config = dict(
    n_layer=14,
    d_model=96,
    n_experts=8,
    experts_per_token=1,
    d_expert=48,
    d_shared_expert=64,
    activation='swiglu',
    moe_layers=[0, 1, 2, 3, 4, 5, 6, 7, 8, 9, 10, 11, 12, 13],
    router_score='sigmoid',
    normalize_top_k=False,
    routed_scale=1.0,
    balance_loss=0.0105,
    balance_bias=False,
    scale_expert_input=True,
    init_std_router=0.00982,
    lr_router=0.00103,
    vocab_size=16384,
    norm='rmsnorm',
    norm_eps=1e-07,
    tie_embeddings=False,
    optimizer='adam_variant',
    lr=0.00195,
    beta1=0.95,
    beta2=0.99,
    grad_clip=2.0,
    batch_tokens=[32768, 65536],
    seq_len=1024,
    train_tokens=603100000,
    steps=12664,
    dataset='wikipedia_en',
)
Below are experts of layer 2 (counted from 0) of a mixture-of-experts language model. Rows are named router (the router's row for the expert), gate (a neuron's input weights, with its number), up (a neuron's input weights, with its number), down (a neuron's output weights, with its number) and show model dimensions 0-95. Each number is 200 + 20 x the weight over its row's rms, rounded and kept within 0 to 999.
Before each expert's rows: a language model's description of what the expert responds to; "comes after" lists some tokens at least twice as common just before its tokens as in all text. This comes from a sample of Wikipedia text that the model never trained on. Tokens count by the router's weight.

# expert 2
What it handles: Digits and numbers. Numeral tokens in statistics, tables, years, times and scores, such as 87.0%, 3:35, 4–7, 2017.
comes after: " | ", "1", " ", "–", "| ", "2"
router,223,173,170,206,192,209,254,201,190,155,211,227,199,209,195,205,221,204,216,212,203,253,210,199,199,177,178,184,183,208,229,204,202,177,184,191,212,228,189,174,169,166,195,221,186,187,197,184,205,206,188,234,193,189,213,212,151,205,204,192,218,211,198,190,172,184,195,200,177,189,211,191,224,196,233,182,209,185,236,219,198,175,184,210,181,193,211,169,161,156,191,191,223,183,208,217
gate4,206,187,214,185,229,210,211,205,190,195,207,185,210,168,224,237,207,203,220,220,194,201,224,215,178,204,199,209,176,179,203,189,212,159,222,250,210,211,192,215,173,190,189,221,189,214,210,182,222,184,182,237,180,219,227,173,214,185,180,205,243,219,203,216,213,206,196,188,172,207,199,193,187,211,240,185,220,226,203,178,233,236,174,161,190,162,192,208,228,202,222,195,223,174,210,177
up4,188,214,185,187,199,222,197,167,209,194,226,232,203,250,175,173,234,192,172,198,193,193,224,214,210,187,224,189,198,182,208,213,204,206,208,209,197,230,181,190,218,197,214,202,209,196,200,212,182,187,197,197,200,203,191,187,216,181,212,170,188,212,206,216,172,201,210,194,212,170,208,200,224,185,144,194,229,173,193,207,235,177,213,231,232,227,212,177,160,223,183,199,159,185,179,254
down4,220,182,178,208,209,189,212,201,198,208,198,208,196,220,222,193,153,186,187,181,185,186,173,174,219,203,184,179,234,213,182,220,206,210,182,158,192,204,232,212,229,220,222,201,199,205,218,216,206,197,250,195,214,178,211,238,206,203,224,178,167,159,179,162,196,209,203,186,186,195,188,213,180,224,178,216,180,183,167,197,166,176,186,214,219,243,201,211,182,171,195,205,192,214,173,223
gate5,158,159,220,154,185,209,197,207,187,165,183,233,209,193,169,204,236,176,171,181,206,185,219,219,224,170,215,219,168,188,196,185,172,157,205,204,214,215,211,202,197,225,179,210,203,205,206,184,220,193,190,235,186,194,226,185,180,170,181,201,204,166,195,193,220,184,199,205,190,213,218,181,210,207,173,220,184,201,203,242,232,195,194,207,222,205,174,180,171,182,210,211,212,193,174,185
up5,199,187,159,204,207,181,200,188,185,214,203,175,197,202,202,235,234,194,217,223,204,215,189,198,217,225,223,207,181,192,183,180,214,239,170,202,194,208,219,232,191,222,216,186,268,239,181,194,193,184,184,242,211,202,217,207,182,217,181,170,206,223,228,195,190,202,188,227,207,230,208,186,206,189,242,227,178,190,205,191,173,189,200,178,228,207,221,197,184,195,230,198,194,221,226,178
down5,221,187,184,199,208,178,221,209,232,153,240,213,217,230,194,207,174,224,197,185,192,201,184,229,185,202,221,216,199,221,213,219,204,219,226,198,210,212,184,196,211,175,210,200,198,205,227,206,223,188,223,192,172,193,150,196,194,237,173,175,173,213,216,199,181,168,212,221,203,173,229,215,180,192,226,206,210,165,225,221,180,168,176,203,201,150,193,181,220,204,179,203,178,196,208,210
gate6,181,228,178,181,220,203,206,187,209,213,210,201,178,202,237,219,162,174,187,223,214,160,242,202,192,197,177,215,185,188,255,201,207,197,179,181,215,202,170,209,205,194,211,207,169,188,188,211,180,211,175,209,204,185,191,202,206,162,165,200,174,220,185,229,184,207,185,180,222,206,177,162,195,213,198,216,208,201,187,150,194,198,221,210,216,193,193,200,175,190,175,155,231,226,206,196
up6,172,195,188,194,225,193,201,207,201,219,221,184,179,211,216,229,224,215,178,205,212,156,179,223,198,151,206,187,197,218,200,197,191,214,198,205,188,207,205,207,213,224,166,184,177,184,199,213,142,182,158,180,207,222,201,174,222,180,185,188,194,191,201,191,211,210,216,195,190,227,201,241,223,129,192,211,205,205,159,222,202,215,211,181,208,230,183,213,198,216,221,189,197,187,175,193
down6,194,220,225,200,211,188,185,218,173,192,197,202,204,185,238,214,181,195,200,218,200,169,179,221,197,178,205,226,194,201,203,190,240,186,190,225,173,223,185,217,175,210,230,182,215,247,229,210,183,224,184,216,187,201,223,204,173,192,186,178,198,229,226,186,181,234,169,181,182,238,179,202,245,202,228,218,188,187,194,223,173,166,225,197,214,204,194,203,185,207,208,192,232,237,218,188

# expert 6
What it handles: Separators before numbers. Spacing delimiters before digits in tables and scores, such as table pipes, en dashes, commas, and since or in before a year.
comes after: "\n", "0", "3", "1", "4", "\n\n"
router,225,193,180,188,194,206,223,197,216,183,190,222,179,164,175,187,221,231,195,217,199,220,217,187,214,170,219,229,214,222,179,236,201,216,183,185,205,181,203,179,216,188,192,216,201,180,214,181,170,194,191,197,203,222,204,219,188,179,185,185,214,199,168,163,193,201,159,177,136,218,196,194,196,163,186,209,195,220,213,193,218,224,160,199,198,207,171,211,165,194,217,158,209,175,182,203
gate4,203,187,203,219,197,210,185,219,204,202,198,209,192,192,200,164,217,185,213,186,200,169,206,225,183,207,195,161,213,193,226,153,185,206,255,187,205,206,175,167,187,175,178,186,183,221,184,210,233,220,227,197,214,237,235,216,184,197,160,189,167,234,180,167,192,192,208,225,187,205,217,215,206,215,224,184,190,205,208,229,223,238,207,187,208,236,185,176,196,204,169,182,197,214,201,191
up4,215,207,225,196,160,186,229,171,192,212,202,230,200,228,177,188,209,200,179,158,156,192,170,197,192,219,205,202,184,201,194,184,174,207,188,198,236,227,186,219,202,195,219,207,199,166,197,194,208,155,170,160,209,219,198,216,208,189,165,186,215,191,168,217,204,181,192,202,199,190,202,175,182,205,229,166,211,194,178,230,185,190,173,193,213,190,197,202,203,178,173,228,178,212,248,182
down4,197,191,201,162,217,219,183,215,191,203,184,171,206,178,175,210,221,189,219,214,196,164,183,205,218,210,169,214,174,211,226,205,169,227,209,198,176,163,229,241,211,178,173,203,256,177,191,161,191,174,182,191,204,179,217,160,201,182,189,207,220,233,197,189,205,178,227,208,210,206,193,185,212,184,172,195,212,182,174,217,191,212,184,232,203,203,229,179,228,207,184,187,192,189,210,188
gate5,207,175,197,220,183,205,189,185,228,188,179,186,236,185,206,209,199,213,188,216,181,168,199,183,222,177,206,182,227,233,223,211,228,235,231,215,236,214,202,184,212,199,198,237,175,218,240,194,195,195,206,175,182,194,213,181,219,197,165,166,187,197,218,180,189,214,190,179,194,203,207,180,191,212,213,204,167,181,218,228,192,228,197,220,192,185,206,247,221,209,211,244,201,247,187,203
up5,175,197,197,186,179,200,256,226,168,207,204,167,158,210,217,245,207,178,217,194,223,198,217,245,202,181,193,161,202,202,214,211,215,206,213,193,205,197,198,226,200,191,212,169,187,198,210,210,202,205,225,244,213,196,210,211,193,200,232,195,212,190,186,216,203,212,160,206,212,189,179,156,161,199,192,170,204,173,222,214,220,198,197,185,230,210,195,198,190,219,172,170,212,178,182,179
down5,165,179,223,190,216,190,195,198,208,188,241,185,206,167,193,221,218,174,200,204,175,233,211,202,192,208,215,204,201,183,241,180,185,221,190,239,179,203,182,181,171,166,202,148,206,226,191,216,185,199,205,192,218,210,195,206,184,194,175,205,221,192,175,221,193,174,203,226,209,191,162,202,176,167,209,197,179,190,222,166,211,167,211,188,181,211,208,180,209,150,194,178,189,172,186,215
gate6,197,161,212,220,198,176,183,189,252,170,202,205,194,194,194,189,241,240,184,181,237,201,200,179,193,206,213,205,186,185,193,213,170,201,200,174,185,215,224,188,181,190,176,204,208,201,181,188,217,203,213,197,190,165,213,194,271,224,219,209,187,193,220,184,175,191,223,220,180,183,191,192,171,207,230,219,213,203,204,208,212,192,214,214,197,213,222,199,202,220,233,187,207,152,195,234
up6,184,183,175,204,180,205,185,206,209,186,173,260,179,192,234,179,192,215,224,217,228,181,193,180,207,229,192,195,208,180,220,209,164,205,217,195,220,226,172,175,180,213,192,198,197,253,214,169,173,211,210,188,207,176,189,206,211,220,196,177,190,207,217,208,213,215,203,210,188,203,186,153,182,182,190,199,186,206,228,239,216,180,210,224,191,190,173,217,215,205,246,229,225,208,204,217
down6,189,203,188,179,183,212,212,203,185,202,174,192,138,155,236,185,199,190,208,211,196,195,167,205,208,194,225,222,203,213,191,221,172,204,185,217,204,218,183,260,200,224,206,221,183,227,231,154,205,195,182,222,211,189,174,233,175,194,187,214,214,211,207,150,213,211,177,185,231,186,181,182,199,174,187,201,193,191,231,195,188,214,180,201,187,203,184,217,189,206,209,199,183,210,174,194

# expert 7
What it handles: Line breaks and openers. Line breaks ending sentences or list items, and the first capital letter or early piece of the next line's word, such as T-echnical, P-oniatowski.
comes after: " |", ")", ".", " |  |", "==", "==="
router,243,187,162,227,186,196,213,192,192,165,241,217,174,203,212,203,216,209,224,202,202,192,177,205,208,167,197,225,192,241,241,223,184,178,200,199,213,187,184,215,199,186,215,181,155,205,190,219,204,191,208,205,220,184,181,213,158,180,179,188,205,185,204,193,214,245,210,169,169,200,169,221,206,166,217,172,223,203,227,205,222,197,213,229,213,195,198,213,213,185,198,209,231,178,206,205
gate4,165,207,229,232,205,181,215,189,211,198,220,171,188,191,188,223,207,178,222,189,238,186,218,215,184,207,202,184,219,204,173,235,194,239,192,176,201,193,212,225,212,166,215,204,221,194,193,198,222,243,214,189,207,216,244,167,214,209,174,193,187,173,218,208,218,174,192,209,203,208,200,216,210,201,180,200,216,199,190,228,203,205,224,149,168,175,226,166,236,219,196,219,192,207,215,175
up4,197,165,161,241,160,213,174,189,199,212,190,212,195,187,182,210,200,200,205,216,203,202,205,243,202,203,232,241,197,201,219,214,183,205,179,222,217,162,200,196,185,172,226,218,202,194,219,219,199,220,225,228,206,228,209,174,180,199,163,166,199,206,198,208,158,212,181,193,195,170,191,226,216,176,189,169,193,199,184,213,219,204,231,207,187,242,219,202,202,186,200,199,168,231,180,188
down4,197,201,156,181,181,219,215,201,183,200,226,234,190,175,156,190,203,176,186,193,203,200,193,192,201,196,234,208,194,184,166,215,169,198,199,217,276,153,197,196,205,176,223,159,232,169,196,211,205,207,199,201,231,219,213,184,162,189,195,190,190,177,183,207,204,226,224,186,192,161,199,229,207,202,201,195,208,215,192,188,218,224,195,191,201,180,190,181,204,182,216,211,194,186,201,218
gate5,200,182,170,170,202,196,225,172,216,204,203,196,178,209,181,218,203,188,218,196,210,218,235,185,208,206,182,166,181,217,200,221,197,221,201,237,190,195,183,173,175,196,202,209,210,170,162,174,160,203,211,211,215,200,171,201,191,169,191,181,169,177,208,233,190,206,191,158,225,200,178,211,182,206,200,159,201,195,214,202,200,200,214,265,181,191,163,220,178,170,200,195,224,207,188,189
up5,200,199,185,214,200,184,211,207,191,199,200,208,211,201,186,204,235,230,271,222,192,204,190,208,204,174,189,196,211,200,182,237,172,197,193,180,222,218,193,209,209,223,209,171,197,224,216,150,193,204,170,153,198,187,211,208,199,189,190,223,219,207,203,156,254,188,203,196,165,190,178,176,217,173,216,188,198,187,180,190,182,189,180,211,174,202,204,198,212,203,231,231,181,201,231,190
down5,153,176,197,199,204,216,227,185,190,161,221,225,189,183,231,179,207,221,209,222,166,202,221,232,212,143,210,213,202,200,226,215,227,209,174,202,184,180,198,224,216,193,206,181,206,192,181,152,202,184,204,216,192,199,196,233,206,201,190,183,199,224,177,235,216,207,211,188,190,215,179,209,224,203,182,218,226,173,211,225,224,212,157,195,214,198,221,185,186,188,229,212,215,166,193,198
gate6,214,181,194,194,186,216,188,212,212,193,201,204,229,217,225,178,187,189,203,174,207,174,173,199,194,217,199,203,174,221,249,206,198,156,205,211,212,184,197,186,204,173,228,196,170,234,233,227,205,171,188,163,190,195,195,176,186,171,174,198,193,219,191,199,193,212,171,194,205,182,201,195,235,227,178,179,217,221,231,223,196,200,196,239,225,214,193,245,199,151,198,221,201,210,225,214
up6,218,182,188,139,212,193,195,215,210,207,211,210,238,215,215,177,211,211,189,204,137,205,239,192,227,206,201,222,197,175,233,183,209,169,234,188,201,213,175,201,171,211,203,186,189,191,154,210,206,175,203,182,188,191,209,162,193,203,215,208,164,236,177,210,202,200,233,209,196,220,228,190,221,197,183,184,186,220,203,201,175,188,209,188,216,200,193,213,194,165,190,194,167,199,205,219
down6,208,198,199,188,211,193,200,208,187,217,217,192,191,217,202,207,178,235,198,157,212,191,185,158,172,184,268,196,186,202,186,181,197,213,198,145,210,179,216,205,195,184,232,151,175,170,226,186,220,227,192,231,183,186,199,185,172,201,197,231,204,183,199,221,189,203,195,184,190,224,209,203,204,174,206,226,215,227,219,197,204,187,176,194,226,186,176,175,219,196,223,208,226,187,206,222